Below are experts of layer 2 (counted from 0) of a mixture-of-experts language model. Rows are named up (a neuron's input weights, with its number) and show model dimensions 0-191. Each number is 128 + 24 x the weight over its row's rms, rounded and kept within 0 to 255.
Before each expert's rows: a language model's description of what the expert responds to. This comes from a sample of Wikipedia text that the model never trained on.

# expert 23
What it handles: Conjunction and, preposition to, single capital initials such as B, L, N, digits 2 and 3, and CJK byte pieces.
up4 [182 152 134 141 123 118 124 118 116 143 140 172 137 158 135  88  95 135 119 148 135 106  55 139 153 134 152 109  90 135 128  92 132 143 127 153 145 193 129 116 139 136  89  99  99 122 128 146 101 115 127 130 108 134 131 141 146 152 103 106 158 142 111 136 118 118 114 118 142  93 129 138 131 185 153 168 143  95 122 102 125 117  91 166  85 117  84 114 166 130 154 132  97 123 130 117 103 139 120 123 113 131 150 123 157 129 158 111 156 145 113 134 137 131 106  76 147 101 139 181 113 111 126 134 111 157 146 100 102 130 110 143 101  68 146 159 131 134 127 117 123 156  98 127 141 146 172 114 129 115 124 107 118 155  94 132 120 121 122 110 143 154  99  81 151  90 193 124 124 143 156 184 118  96 131 175 151 141 140 161 131  66  99 115 129 152 143 127 132 147 148 122]
up5 [187 138 132 151 132 122  96 107 106 104 175 131 166  86 126 117 135 128 101 158 133 125  68 105 140 150 148 114  93 102 133 130 138 138 164 121 122 151 148 120 154 133 129 113 136 143  81 146  93 118 115 109 137 108 114 131 109  89 133  99 139 181 135 150 132 130 106 101 161 130 113 116 124 133 119 140  77  83 109  92 132 127  86 119  73 117 103 141 116 107 149 166  86  90 151 134 100 130 115 135 142 145 125 160 182 122 136 116 148 151 133 137 158 136 104 128 156 136 147 136 124 111 121 107 138 131 126 133 112 170 131 139 117  76 100 132 159 147 170  86 118 149 103 139 143 130 186 115 112 125 118 113 128 149 139 141 127 115 130 132 116 114  89 138 143  34 174 133 134 128 142 163 145 109 162 150 153 138 133 150 142 136 123 106 104 130 153  98 140 161 169  96]
up6 [152 159 120 163 138 137 127  86 139 134 166 129 126 166 133 122 128 134  88 160 110 142 113 107 186 128 118 126 122 117 129 130 122 119 134 128 143 163 109 161 151 142 121 107 151 121 166 140 141  93 137 148 110 105 137 193 111 109 107 138 151 144 156 116 120  89  75  81 157  88 121  97 124 111 170 129  93 100 120 107 145  93 126 130 138 103  78 138 141 118 174 167 122 116 139 137  91 116 121 157 118 121 176 128  99 116 131 137 154 115 118 147 103 122 108  94 169 120 166 125 120  87 108 149  85 127 146  67 112 165 104 158  77  80 122 137 130 110 116 141 127 181 154 132 133 109 111 155 138 123 157 130 133 131 161 143 107 108 103 153 132 148 101 126 111 136 147  72 104 140 136 184 140 107 151 151 124 160 140 142 136  99 144 144 121 105 130 132 145 131 162 148]
up7 [107 148  77 175 144 120 122 100 124  75 125 159 153 118 164 132 108 139  92 117 125 162  68  90 134 113 126  82 104 117 132  92 122 121 122 111 154 143 110 141  84 157  85 106 108 133 113 150 102 144 116 119  99 109 143 119 118 139  80 152 149 131 135 124 140 122 112  65 134 144 135 118 145 177 186 135 118 102 115 108 138 119 112  94 115 107 137 158 153 130 166 163  81 112 132 138 104 122 152 147 120 109 136 138 188 109 144 105 133 145 158 159 129 123 164 125 140  90 113 132 140 110 135 141 121 155 147 115 113 103 124 175 145 113 121 140 120 148 116 150  93 136 128 111 137 119 125 114 136  98 123  76 124 113  93  93 122 110 119 108 125 159 112 142 103 100 176 111 119 159 119 178 143 154 154 138 146 122 136 128 151 110  81  92 169 149 162 162 166 133 120 145]
up8 [177 146 113 139 158 143  91  85 150  76 113 133 140 147 132 111 142 144  92 112 133 143  70 114 136 148 121 140  86 131 140 132 106 119 124 130 128 129 107 134 127 125 116 116 139 121 111 109 116  82 111 103 127 124 130 132 132 118 145 116 178 159 127 121 145 135  94 103 117  94 103 115 126 160 112 179 138 115 136  92 114 114 119 130 101 141 156 121 131 104 175 168  77 104 147 139 103 125 138 116 133 162 168 142 152 117 138 112 158 157 140 140 105 122 151 111 144 105 130 156 112  82 142 152 104 148 128 132  97 165 133 168 127  68 134 137 166 132 130 122 113 141 134  76 127 177 115 105 127  98 106 135 133 132 138 124  83 122 149 127 114 163  77 131 113 106 156 115 109 124 114 166 147 129 158 156 169 104 109 149 144  85  71  80 163 113 147 129  98 148 187 147]
up9 [185 167 111 147 108 116 131  59 127  92 173 136 147 133 112 120 129 129 127 110 152 161  96 133 171 131 149 104 130 148  88  97 107 120 115 144 125 150 153 123 127 150 113  98 109 113 133 136 113 126 116 103 152 150 105  98 152 142  80 149 171 127 128 146 122 124  91  85 123 142  90 119 115 142 143 115 152 162 134 112 108 147 131 103 114 152 134 134 139 130 108 149  87 123 117 107 103 119 111 154 117 127 136 179 141 115 152 142 172 135 109 118 165  97 149 125 136 136 172 126 149 136 144 124 132 146 158 108 140 111  97 145 110  85 167 155 133 175 104 108 146 143 119 121 174 122 144 121 174 125  94 115 125 113 134 131 133 100 157 148 156 125 117 149 163  75 148 116 108 128 145 150 126 172 153 141  71  85 136 112 123  72  76 110 125 132 181 169 144 127 145 133]
up10 [140 160 105 150 135 126 108 124 139  86 116 116 117 115 149 104 117 127  63 109 118 186  98  67 145 135  78 141  83 121 138  96 144 114 130 129 165 138 130 112 147 149 106 138 131 167 118  82 125 134 130  99 132 160 119 149 140 113 116 113 111 148 115 131 134  88 129 130 151 145 121  80 118 161 127 139 166 134  78 104 126  77  84 149 110 111 130 158 123 116 119 141 123 103 150 124 102 137 133 150  61 122 112 125 158  82 178 143 160 119  98 126 104 124  93 119 157 139 135 133 141 128 112  90 139 169 128 109 119 121 105 126  90  92 153 139 145 161 147  94 167 126 123 109 150  94 104 118 128 122 134 102 106 141 118 129 133 135 154 126 129 112  65  93 156 141 130 107 129 158 164 165 137 125 140 173 112 136 162 147 151  98  95 111 139 117 145 176 145 132 147 122]
up11 [148 109 114 169 145 120 114  69 124  80 130 135 142 113 130 109 103 121 113 116  96 165  77 108 111 148 133  95  94 105 128 141 115 118 123 117 110 153 153 138  97 140 129 131 157 119 136 126 127 111 154 120 127 139 167 137 119 122 117 147 134 137 130 142 113 144 115  80 125 127  88 117 118 141 133 128 122 135 102  99 126  54 127 111  63 109 154 126 136 118 134 119  92  80 128  87  90 137  95 110 132 160 168 158 155  96 121 108 192 124 117 164 168 119  97 124 158 155 129 131 116 126 133 101 129 150 128 127 101 151 120 169 151 121 113 140 165 153  90 135  90 100 147 108 162 113 163 119 128 122 150  89 142 159 103 112 117 104 137 150 134 129  90 108 130  93 167 146 142 130 153 177  90 157 122 149 120 108 121 148 124  83 111 127 132 117 186 127 149 117 183 139]
up12 [146 104  81 152 137 107 134 114 150 107 148 128 141 144 139  81 134 132 105 136 148 126  86  88 164 139 164 108 107 109 144 116 105 121 106 101 141 139 112 115 102  92  83 146  92 149 108  99 161 104  96 136 145  66 114 135 137 127 105 114 155 153  96 156 118  97  74  94 120  96 125 145 122 162 131 131 149 109 111  89 108 125  70 137 109 106 108 147 120 143 149 138 112  40 148 118  76 136  95 128 115 143 157 104 132 113 139 129 149 127 116 174 128 112 116 128 167 128 154 122 136 132 132 119  99 140 138  92  74 137 121 139 138  95 104 126 133 134 116 110 124 170 153  95 189 114 122 126 128 116 150 138 111 123 131 127 129 132 109 133 160 109  79 128 108 112 121  86 133 101 100 172 173 109 126 137 133 143 172 127 117 112 108  80 125 138 153 121 134 109 113 120]
up13 [134 154  93 144  93 109 151  90 115 121 110 119 152 162 153 106  94 156 113 171 132 117  95  96 173 125 117 134 103 162 101  70  81 139 128 171 112 195 123 117 112 114  96 146 109 143 137 139 136 123 114 163 142  93 124 126 150 140 102 144 127 150 110 120 125 105  45  78 139 129 141 118 112 143 160 153 112 123  96 123 140 109  82 124 119 153 111 165 119 125 149 143  92 139 126 123  76 130 134 160 108 150 132 163 141 102 154 152 156 137 139 176 124 100 126 121 126  98 154 147  84 138 145  90 124 148 150 113 109 167 128 138  98  83 140 144 157 137 135 148 133 127 156 134 140 126 154 124 158  98 120  96 133 138 159 148 111  92 116 126 113 147 122 109 136 100 145  93 114 160 136 156 121 150 147 130 134 118 117 166 139  83  87 134 159 148 148 134 132  86 134 120]
up14 [155 161 103 161 127  94  97  94 126 124 143  98 132 158 135 138 103 158  85 117 138 165  62 116 136 146 150 112  89 136 137  78 111 123 147 115 116 169 117 145 122 163 134 132 130 111 107 133 155  67  68 109 151 123 105 158 113 124  91 120 115 146 130 133 145  97  78  69 139 113 144 116  70 152 167 111 103 131 116  92 121 117 118 156 123 125 129 113 110  90 133 143 114  81 121 152  82 141 129 145 122 176 136 106 128 145 129 121 143 167 140 167 115 156 102  83 139 119 143 159 116 105 149 121 109 148 186 100 117 142 135 148 119 107 113 109 152 151 172 108 131 147  91 120 139 125 140 121 146 105 111 127 145 159  97 137 169 124 135 126 134 105 117 124 122  86 138 101 154 141 147 121 127 159 146 156 161 105 143 121 140 101  87 132 143 110 155 132 152 114 137 141]
up15 [122 183  88 146 105 107  98  34 134  96  93 119 105 128 130 127 111 144  75 131 150 162  82  79 149 121 112 125  92 129  63 108 120 121 128  94 123 145 106 151 138 150 162 117 123 101 146 130 153 125 151 154 130 149 142 105 138 162 109 103 185 143 124 130 122 124  76  70 106 110 137 119 121 163 164 172 139 122 120  92 145 114 114 122 120 143 120 131  98 115 138 133 104 131 161 125  99 126 108 129 118 146 150 124 149 149 132 113 117 143 102 193 113 137 122  99 142 104 113 166 106 103 118 115 137 156 112  95 110 155 155 165 120 122 117 110 103 165 131 154  97 129 121 139 130 100 136 100 131 106 100 129 130 148 145 142 130 113 123 139  64 164 121 122 138 122 145  93 135 133 154 149  83 132 152 140 106 119 122 126 156 135  99 120 150 121 183 136 134 133 134 118]
up16 [157 133  87 159 122 135 117 117 120 101 152 161 136  82 110 120 105 146 129 110 116 141  57 124 152 160 136 127 103 132  77 131 111 154 152 145 133 141 107 107 112 123 118 138 127 134 111  82 143  87 106 125 149  95 106 135 123 120 115  94  97 141 149 147 144 152  97  52  90 114 131  81  95 158 113 132 117 154 180  97 132 149 100 158 108 122 132 140 141 112 151 194 111 109 138 120  90 133 121 118 143 169 139 150 184 115 145 130 143 145 133 128 141 159 107  76 128 131 142 117 137 130 165 140 100 167 138  71  97 150 142 165 127 110 158 155 124 126 135 134 142 168 103 120 177 147  98 113 128 113 111 120 125 127 128 148 134 118 137 128 131 157  99 138 138 103 179 120 118 153 160 158 119 154 142 153 149 129 129 123 122 102 121 124 168 119 181 122 128 156 153 110]
up17 [123 131  83 117 120  86 147 100 127 125 127 143 130  97 193 126 120 108 113 157 145 138  54  83 185 159 106  90 105 149 100 122 113 159 149 140  94 175 115 148 133 108 134 133 123 129 146 104 154 119 109 117 135 153 158 122 116 101  91 107 102 154 127 175 132 140  94  61 114 154 129  98 104 152 171 132 114 112 139  65 125 139 122 146 119 129  87 169 138 100 132 173  90 119 147 140  91 105 138 143 151 128 147 163 169 129 126 106 157 140 146 142 121 134 140  98 131 125 150 170 143 110 149 104 119 147 145  90 118 144 116 150 102  86 140 112 169 155 106 121 103 131  90  91 137 118 148 111 165 151 136 122 137 137  94 135 112 127 135 124 121 133 129 130 145 115 128 114 125 145 137 205 135 149 101 138 111 126 127 152 106 104 117 131 131 139 141 141 107 118 163 125]
up18 [171 147 111 160 121 116 126  58 135 152 121 137 132 136 140 144 124 166  87 132 151 131  85  71 162 167 111 137 115 162  93 100 121 160 147 140 110 152 137 117 148 184 137 141 133 116 132 109 127  96 113 122 143 118 146 119 147 122 107  97 123 126 143 124 128 135 106  69 127 111 101 116 127 159 117 128 183 120 145 110  74 118 110 152 127 143 148 148 112  79 167 155  81 104 160  84  84  94 127 120 157 125 155 120 149 128 130 121 131 136 141 147 136 155  96 116 167 106 139 177 122 123 128 107 161 169 140 104 134 133 141 163 152 125 122 133 146 142 131 119 124 121 110 117 176 129 113 109 133 154 118 156 165 131 117 123 130 112 126 108 140 172  95 123 101  80 172 119 142 129 141 143  98 159 176 137 140 140 137 145 130  78 127 140 172 118 176 116 109 122 136  95]
up19 [169 140 121 152 113 132  97  62 135 109 138 149 151 140 154 126 123 114 114  88 109 126  58 116 130 100 116 114 118 135 137 129  99 141 112 138 144 181 131 123 125 142  81 115 112 102 123 147 134 122  79  85 124 105 139 146  89 123 112 130 163 166 137 117 138 131  97  81 116  99 122  99 108 122 168 149 119 116 100 108 106 142  96 112 111 119 137 143  95 102 211 167 134  88 154 113  84 140 109 127 116 141 169 144 160 103 152  99 152 132  84 153 137 117 121 119 125  90 145 116 115 127 133  74 124 154 141  75 103 135 145 138 106 113 128 126 149 162 108  82 142 132 143 111 133 104 138 110 143 124 126 109 117 106 153 125 154  88 123 141 142 133  99 113 147 124 155  82 124 145 113 170 130 141 155 153 131 135  96 140 121 103  86 141 143 106 182 153 139 135 139 112]
up20 [155 162 106 161 121 102 119  90  88 108 133 153 121 114 145 109 105 165 114 156 146 138  82 102 133 141 127  96 103 135  90  99 121 120 119 142 138 156  78 126 131 109 118 136 101 105 106 119 141 109  98 132 135 145 137 191 105 143 114 118 175 117 127 108 105 119  63 108 162 132 127 108  94 160 130 127 121 129 170  90 133 136 113 148 118  88  92 144 126 143 187 157  85 122 128 120  70 135 119  99 128 137 137 154 138 107 131 133 104 143 138 128  86 160 124 114  81 137 129 125 125 111 129 140 136 121 140 120  91 147 138 166 146  62 134 112 172 143 142  85 121 157 143 114 153 136 163 110 108 149 142 159 106 153 120 137 124 128 109 105  92 167  88 131 140 105 178  99  86 116 147 105 104 116 164 140 115 120 141 140  97 143 132 111 142 170 165 115 113 133 127 110]
up21 [143 146  93 174 101 137  94  98 125 118 141 176 169 148 121 137 136 130 101 132 145 111  49 119 185 153 138  91 134 152 121 134  97 131 158 169  90 156  92 103 111 149 126 124 147 106 140 122 166 117 105 106 159 129 113 156 104 137 100 115 132 154 145 117 110  91  91 106 117  93 177 142 135 158 143 191 144 118 124  81 129 157 105 128  84 143 118 121 149 114 171 138  99 120 125 118  77 141 128 137 115 151 168 118 132 118 178 131 176 147 114 127 116 139 116 143 130 102 135 175 113 112 154 109 121 109 126 108  91 118 111 129 126  89 146 166 126 136 153 145 119 144 155 129 162 143 122 126 148 109  97 105 136 137 121 134 129  98 137  89 137 144 132 116 120  97 153  96 157 117 151 154 107 119 142 170 135 110 132 119 129  98 110 130 186 119 172 123 157 118 140 130]
up22 [135 114  97 133 132  98 160 127 117 111 141 154 127 138 123 118 110 142 128 152 155 148  83  75 169 131  91 138 125 151  96 113  70 145 148 123 116 146 157 138  96 142 119 127 119 144 124 109 109 111 114 121 126 155  92  91 125 141  84 121 144 119 116 131 162 104 101  74 136 122 109  88 101 159 137 150  92 133 129  69  86 121 107 150 106  94  90 142 117 101 162 145 122  91 127  85  83 126 115 128 108 119 118 153 171  88 160 138 152 124 113 184 147 142 108 145 115 134 159 173  75 141 140 100 139 124 131 108  82 164 129 144 146  67 134 129 143 144 149 112 107 143 154 140 165 124 113  88 143  85 111 125 134 132  92  99 146  96 115 118 120 112  86 134 128 101 164 115 146 132 120 149 124 146 130 149 112 110 122 135 134 109  74 118 153 141 150 128 137  97 142 137]
up23 [143 134 124 140 107 100 107 100 111 117 106 159 152 138 147 124 108 163  99 142 131 149  69 102 155 144 124 121 105 159 142  86 113 119 154 138 161 166 122 125 118 150 110 134 120 171 136 127 155 129 126 141 113 139 145 137 167 121 126 125 143 161  98 129 140 129 106 120 134 130 107 130 116 124 169 140 123 146 122  93 141  98 111 133 101 152 108 113 134  94 175 163  98  79 146 123  96 113 120 111 110 135 147 190 171 108 100 156 153 152 115 162 146 139 112 123 108 117 131 209 103 110 139 102 108 154 168 122  80 126 156 153 117  87 112 155 151 160 115 103 133 133 105 179 116 121 165 113 129 116 145 115 133 112 111 136 122 138 147 147 149 152 100 132 124  65 190 111 132 126 146 132 144 155 105 116 130 129  97 104 125  50 108 152 150 128 142 155 152 128 167 119]
up24 [138 174  93 115 137 142 107 136 100 128  98 133 119 102 162 160 115 138 114  96 150 145  98 101 143 111 142 121 116 162 117  98  91 125 134 150 120 169 153  95 120 117  91 134 155  94 104 136 116 120 102 116 118 119 106 155 104 132  41 117 110 135 127 115 106 105 103  98 137 134 141 140 118 155 165 156 119 123 151  79 120 114  97 144 110 128 114 132 123 119 123 142 105 117 115  96  95 162 128 130 149 159 105 139 141 120 115 129 138 142  91 174 111 120  85  76 141 159 136 141 122 118 156  98  91 145 116 129  92 117 153 174 116 119 125 113 161 116 156 114  91 175 154  93 183 121 175 145 133  87  93  96 123 143 110 132 139 127 109 141 131 142  94 117 116  65 173 133 146 103 181 141 149 135 154 123 133 126 140 161 135 102 120 100 137 147 140 135 140 157 174 135]
up25 [133 159  63 150 127  96 128  60 131 104 132 179 174 137 133 128 118 140 105 138 123 133 101  66 115 147 104 122  87 133 132 100  67  89 120 127 119 144 143 134 114 148 102 128 109 135 111 109 136 128 129 123 164 136 125 122 129 114 109 134 136 142 151 158 138 142 119 115 122 127  97 116 124 138 176 126 133 134 103  82  96 126  97 121 115 103 116 138 105  94 164 126  83  98 148 123  86 164 111 140 149 141 155 169 154 125 161  95 156 154 122 160 115 118  56 114 134 113 153 179  90 152 130  85 131 158 168 110  77 159 103 145 119 103 120 112 130 121 104 107 131 120 129 165 142 149 141 113 137 125  98  92 142 130 121 120 136 127 126 130 118 158  99 108 133  77 157  84 112 148 135 131 149 136 134 106 135 106 112 135 126  82  89 141 141 143 148 143 133 139 169 134]
up26 [155 168 101 179 128 129 115 111 129  98 129 118 137 133 141 125 103 161  97 141 149 140  86 103 147 133 126 113  95 148  98  76  96 125 120 125 130 151  94  99 121 128 123 124 122 146  97 146 142 116 118 146 129 127 117 119 135 132  98 120 139 136 183 166 127 123  91  75 108 128 101 109 108 144 141 125  84 135 105  71 163 108  85 134 131 169 105 136 110 109 161 130  81 102 143 139 116 152 126 132 143 132 130 132 163 120 132 148 149 174 144 134 140 138 136  77  91 159 144 132 105  88  98 133 138 146 158 136 116 138 142 143 114 121 147 123 137 157 119 132 126  84 156 131 181 134 145  93 150 116  86  99  82 138 153 105 140 112 108 107  82 146  89 133 153 111 149 125 174 151 122 146 153 199 158 136 112 121 142 131 168  96  88 141 131 146 174 133 127 137 139  94]
up27 [122 153  70 135 119 120 134 124 150 109  81 148 125 110 182  99 103 161 135  99 161 128  75 106 158 120 116  86 111 156 111 101 103 128 167 124 119 174 113 102  98  91 117 160 111 150 136 109  98 138 149 103 130 140 154 130 126 127 111 132 156 163 103 107 149 134  96 140 147 133 110 145 131 129 146 132  94  99 104  98 103 139 103 146 123  96 119 135  89 148 138 160 116 136 151 101 116 151  96 144 142 152 141 154 156 119 119 122 136 126 117 160 154 114 131 102 126 150 150 114 102 145 147  78 127 143 130 126 110 155 125 175 106  90 129 103 115 129 175  99 118 145 143 142 127 106 134  93 138 160 100  89 149 179 178  89 151 131 145 127 141 193 128 128 174 110 161  92 130 106 145 118 120 118 160 163 150  96 165 137 134 146  95 147 118 145 143 114 156 165 157 103]
up28 [144 155 104 174 140 129 118 142 133  73  96 158 141 134 135 122 138 145 104 142 125 161  58 125 105 127 136 123 131 135 138  82  85  99 140 126 161 181 116 119 130 106 101 114 152 141  94 116 115 125 130 125 126 111 104 140 108 117  81 125 136 145 118 125 136 107 105  76 134  83  96 124 127 150 141 111 137 122 103  98 143 117  86 148  80  96 114 128 103 119 157 142 103  97 143 150  98 144  99 106 124 137 157 166 165 142 119 108 134 128 159 128 139 137 121  96 159 149 163 152 113 169 137 119 108 137 171  97  88 130 130 217  95  85 139 138 144 139 120 134  99 141 141 135 163 118 126 136 136  97 148 127 128 147 141 120  93 125 136 101 120 130  96 157 104 107 162 102 113 131 103 181 133 145 177 144 107 108 116 150 108  91  96 114 141 135 145 157 122 146 166 136]
up29 [130 148 114 157 106 131 113 132 146 102 126  97 121 117 105 118 123 136  68 132 141 119 105 124  89 119 114 115 123 211  92 139  99 144 151 142 123 148 105  80 154  93 109 119 141 160 134 124 133 102 128 134 178 104 125  98 130 103 117 106 115 178 113 124 127 109  83 128 143 121 124 141 160 134 145 173 190 171 130 105 144 168 119 116 126 104 170 129 118 133 128 158  86 101  87 108  95 141 106 158 153 123 105 183 139 127 161 138 122 133 133 150 125 105 141 103 148 133 169 148 113 113 123 129 127 146 139 151  85 123 158 161  96 137 118 155 134 137 131 120 113 135 187 148 144 111  97 123 118 113 115 125  98 109 163 106 116 117 102 139 118 140  65 120 145 104 130  91 118 123 137 157 142 136 111 135 136 119 200 118  86 128 109 130 115 130 144 138 106 140 167  81]
up30 [155 159 117 155 122 118  97  93 134 107 128 160 125 168 121 112 125 124 105 134 128 142  86 118 167 155 130 110 116 146 127  65  83 148 141 127 159 171 124 130 133 122 158 131 153  96  49 126 141 117 106 114 148 157 120 121 135 125  87 104 201 160 163 130 128  77 107  85 150 129 122 118 142 163 103 156 161 138 155 105  77 123 108 144 100 117 113 101 131  84 125 133  76  97 123 142  96 138 137 130 108 188 148 152 121 137 128 138 146 160  95 138 131 113 107 109 143 125 141 130 130 134  88 126  90 131 131 104 123 136 122 139 119 113 127 125 122 127 120 104 130 162 134 150 167  98 136  95 158 130 116 132 138 145 143 136 130 115 124 103 115 175 139 129 118  93 194  92  99 156 123 120 129 128 135 166 143 138 137 125 119  99 103 150 167 124 174 121 118 136 162  96]
up31 [144 135 136 131 112  88 110 111 151 170 149 159 147 139 124 149 142 168 126 142 124 106 107 125 133 165  99  86  60 119 124 134 117 174 130 113  93 129 155 116  86 137 111 132 123 102 129 132 133 130 140  85 140  85 157 122 136 130  74 163 120 157 133 146 148 124 108 106 124 132 119 104  97 133 122 151 129 158 128 108 122  97  85 133 121 120 143 110 157 162 136 139  97 138 158 156 113 116 150 137 117 180 137 175 124 111 134 121 125 130 131 137 149 113 140 119 164 106 148 113 148 163 120 102 103 146 147 119 109 125 161 111 151  70 113 125 173 154  83 113  43 116 147 169 135 129 174 141 135  96 107 116 117 158 102 163 137  90 145 111 126 145 123 145  94 146 145  85 109 131 123 151 124  97 155 160  99 145  95 132 101 101 101 142 146 122 178 103 124 101 136 103]
up32 [180 134 111 144 111  88 136 110 130  95 142 139 155 119 133 132  98 119 108 121 133 177  91 112 173 142 129 119  89 136  73 124 106 108 158 126  89 154 143 122 124  94  97 108 113 149 117 151 102 117 122 116 149 113 130 165 135 143  78 118 127 139 107 111 110  87  75 103 129 134 128 137 109 129 151 117 125  88 144 113 160 127 126 183 113 126  93 130 147 150 153 127 104 145 144 130  94 117 110 111  99 113 168 142 139 123 161 118 118 144 135 150 152  82 132 104 124 140 138 149 102 125 141 108 134 124 111 121  81 150 151 195 165  64 150 151 158 135 133 137 114 148 147 139 155 110 138 129 137  94 135  98 122  74 124 147 141  85 141 150 115 171 116 120 150 124 168 138 116 130  92 166  97 158 121 116 106 137 176 150 112  64 140 144 111 135 133 164 134 152 149 137]
up33 [176 129 116 155 109 122 111  97 125 107 146 123 147 102 109 130 125  98 100 126 162 166  87  85 154 107 143 179  96 172 153  76 119 126 134 102 135 185 135 127 119 116 121 114  90 101 119 122 138 145  83 127 103 110 111 135 112 143 103 109 163 125 134  97 168 107  65  70 151  96 147 139  90 114 177 145 133 131 127 139 143 140  88 149 106 142 157 133 110 131 142 101 119 118 118  82 100 123 136 160 129 123 132 140 128 107 156  92 154 151 157 116 141 100 123 110  94 138 124 165  92  96 114 132 160 133  92 114  79 155 140 144 170  86 126 146 174 132 137 106 124 163 106 103 141 119 149 131 138  96 129 139 146 127 139 146 109 133 103 122 109 161 113 142 153 111 159 114 106 129 148 122 117 126 159 171 138 117 105 123 129 103 136  78 113 107 118 146 127  78 141 156]
up34 [133 157 134 139 133 131 127  87 115  99 141 133 149 172 133 111 128 141 126 129 116 125  90  82 129 170 132 156  97 146 104  82 120 115 178 114 104 185 161 146  94 146 110 165 145 124  87 113 129  89 112 106 154 130 138  97 133 154  63 148 161 126 132 136 123 117  99  93 142  88 104 133 104 148 164 150 116 153 149 108 128 117  92 173 108 173 113 144 135 104 158 112  90 101 156 122 100 109 116 123 106 121 129 159 175 119 115 105 122 145 111 175 156 162 145  95 167 124 132 120 135 120 114 112 120 153 133 107  98 140 115 139 145 115 118 144 154 131 100  82 104 169 143 136 127 119 141 104 131 118 128 105 125 119 111 144 149  86 143 118 105 176  82 155 126  94 167 114 137 138 129 164 134 118 158 121 106 133 155 132 103  97 103 143 182 133 157 156 124 102 136  99]
up35 [128 130  96 158 111 121 130  68 135  83  83 128 170 134 122 164 105 120  79  96 142 118  89 120 174 136 127 120  84 141 124 115 118 125 136 121 108 148  83 126 137 127 122 148 126 147 105 134 109 100 100 140 145 140 134 134 120 117 105 103 134 143 142 113 154 119 107 119 125 115 120 119 113 206 125 146 131 127 130 118 113  98  89 155  85 125 114 130 123  85 157 142 115  67 170 102 115 122 108 186 120 148 126 131 137 114 115  91 147 163 137 151 147 128 111  81 136 104 139 130 144 117  83  92  90 163 139  98 139 172 119 132 146 110 113 157 143 149 135 120 134 177 137 113 154 111 142 109 117 138 113 133 140  81  93 143 109 116 120 125 172 147 107 138 139  51 148  87 161 150 158 121 159  85 140 151 129 114 132 132 114  81 117 133 126 133 156 115 116 147 155 137]
up36 [151 176 130 130 110  91 109 110 125  97 146 174 176 121 148 108 133 128 101 129 146 134  94 140 152 164 145 104 139 173 127  93  97 149 153 136 113 147 117 145 150 135 121 144 109 135 119 125 143 119 118 117 145 129 127 141 108 120 107 147 146 159 114 136  95 139 102 112 102 111 104 137 125 147 120  85 121 104 114  84 140 117  86 160 107 161  94 120 100 128 133 125 111 142  97 101  67 160 164 110 120 143 129 149 176 152 132 147 124 158 136 142 123 137 135 108 150 172 191 160 130 106 152 109 121 144 153 124 118 140 113 183 111  87 157 149 168 157 140 125  96 138 137 168 182 154 141 127 140  94 126 133 121 167 123 133 122 116 125 119 115 124 103 108 124  66 182  94  94 135 123 151 126 163 147 155  97 114 171 123 107 100 100  75 134 140 161 127 122 117 150 109]
up37 [154 138 136 152 101 115 143  84 111  67 164 179 142 164 121 124 118 145 110 137 156 158  84 113 135 165 132 104 126 138 128 125  97 143 127 151 102 164 119 137 150 140 122 123 126  91 113 102 125 142 100  91 149 100 132 120  93 125  71 121 150 148 107 123 163 127 100  57 132 106  89 116  99 146 117 163 126 108 126  96 145 124  87 163  81 135 115 123 124 133 164 149 132  96 141 128  84 107 149  98 121 161 146 179 128 108 123  95 186 138 137 147 144 122 103 101 126 111 147 123 119 120 149 125 135 154 134 107 123 124 108 138 161  89 127 126 133 126 113 137 110 174 128 131 146 140 121 121 129 129 116 139 119 131 152 170 118  99 134 137 114 161  92 148 106  64 197  97 124 160 135 154 153 173 129 156 136 131 141 138 117  86  88 108 130 123 149 137 126 141 150 107]
up38 [143 103 118 127  87 132 117  75 143  89 143 137 162 129 137 123 112 161  70 150 147 115  95 112 145 120 102 127 122 155 112 110 124 108 147 130 131 152 116  79 122 123 143 167 108 160 137 129 148 118 132 136 129 147 106 156 141 129 134 153 120 129 170 133 185 120  68 102  75  86 100 109 111 101  97 136 135 186 106 100 132 145 107 126 137 139 138 152 128 124 154 127 112  92 156 156  75  97 120 158 129 128 179 156 126  86 148 145 130 120 108 120 129 141 144 111 158 132 169 123 168 147 142 127 142 162 130 113 133 175 118 159 136  75 152 111 140 146 110 121 155 134 173 122 163 147 120 114 132 141 135 146 122  75 142 131 143  84 124 143 144 144 111 143 163  81 143 114 100 141 117 142  96 175 109 110 120 140 136 121 156 113  72 138 148 128 133 143  93 142 102 146]
up39 [130 144 103 167 123  75 111  56 138  81 130 144 165 148 142 116  97 150 106 112 138 150  71 108 148 125 110 105  80 150  99 136 116 120 120 130 103 145 104 108 125 112 110 124 125 143 109 117 120 127 105 120 157 127 112 121 118 150  99 115 145 163 116 151 149 128 121 102 133 146  98 130 104 149 141 111 139 141 136  81 152 149 106 135  72 138 159 151 117 118 137 155 109 114 144  79 100 151  94 151 125 170 141 154 160 120 181  87 179 145 129 122 133 110 107 101 156 116 120 142  98 109 109 115 121 155 113  96  97 133 143 154 104 107 151 115 125 154 113 123 122 164 112 110 183 102 147 116 102 137  99 124 140 119  99 133 124 130 137 108 109 207  92 125 140  75 130  85 130 132 132 149 121 141 151 132  92 127 107 131 143  99 104 126 168 141 187 146 123 123 130 133]
up40 [150 132 128 129 140 115 147 121 139  98 154 185 130 133 129 140 145 123 143 106 138 174 108 130 155 158 182 150 108 123 143  87 141 134 119 117  83 155 132  86  95 131 100 114  83 163 126 133  99 137 100 117 127 162 121 117 146 132 136 119 144 159 106 143 149 167  80  75 125 113 128 146 123 160 155 151 154 165  83  79 118 130 126 133 152 130 133 164 138  98 149 131  98 120 126 124 108 114 119 155 112 128 107 167 135 139 134 145 124 169 135 139 131 127 133 137 171 126 122 163 118 151 141 139 120  98 155 139 128 125 124 176 162  75 152 171 118 141 104  88 120 123 123 128 139 123 130 124 141 144 135  73 112 103 124 129 143 137 137 135 155  93 117 162 173 115 192  94 137 132 136 136 137 127 142 124 142 134  91 103 107  47  76 130 109 125 185 142 143 153 138 105]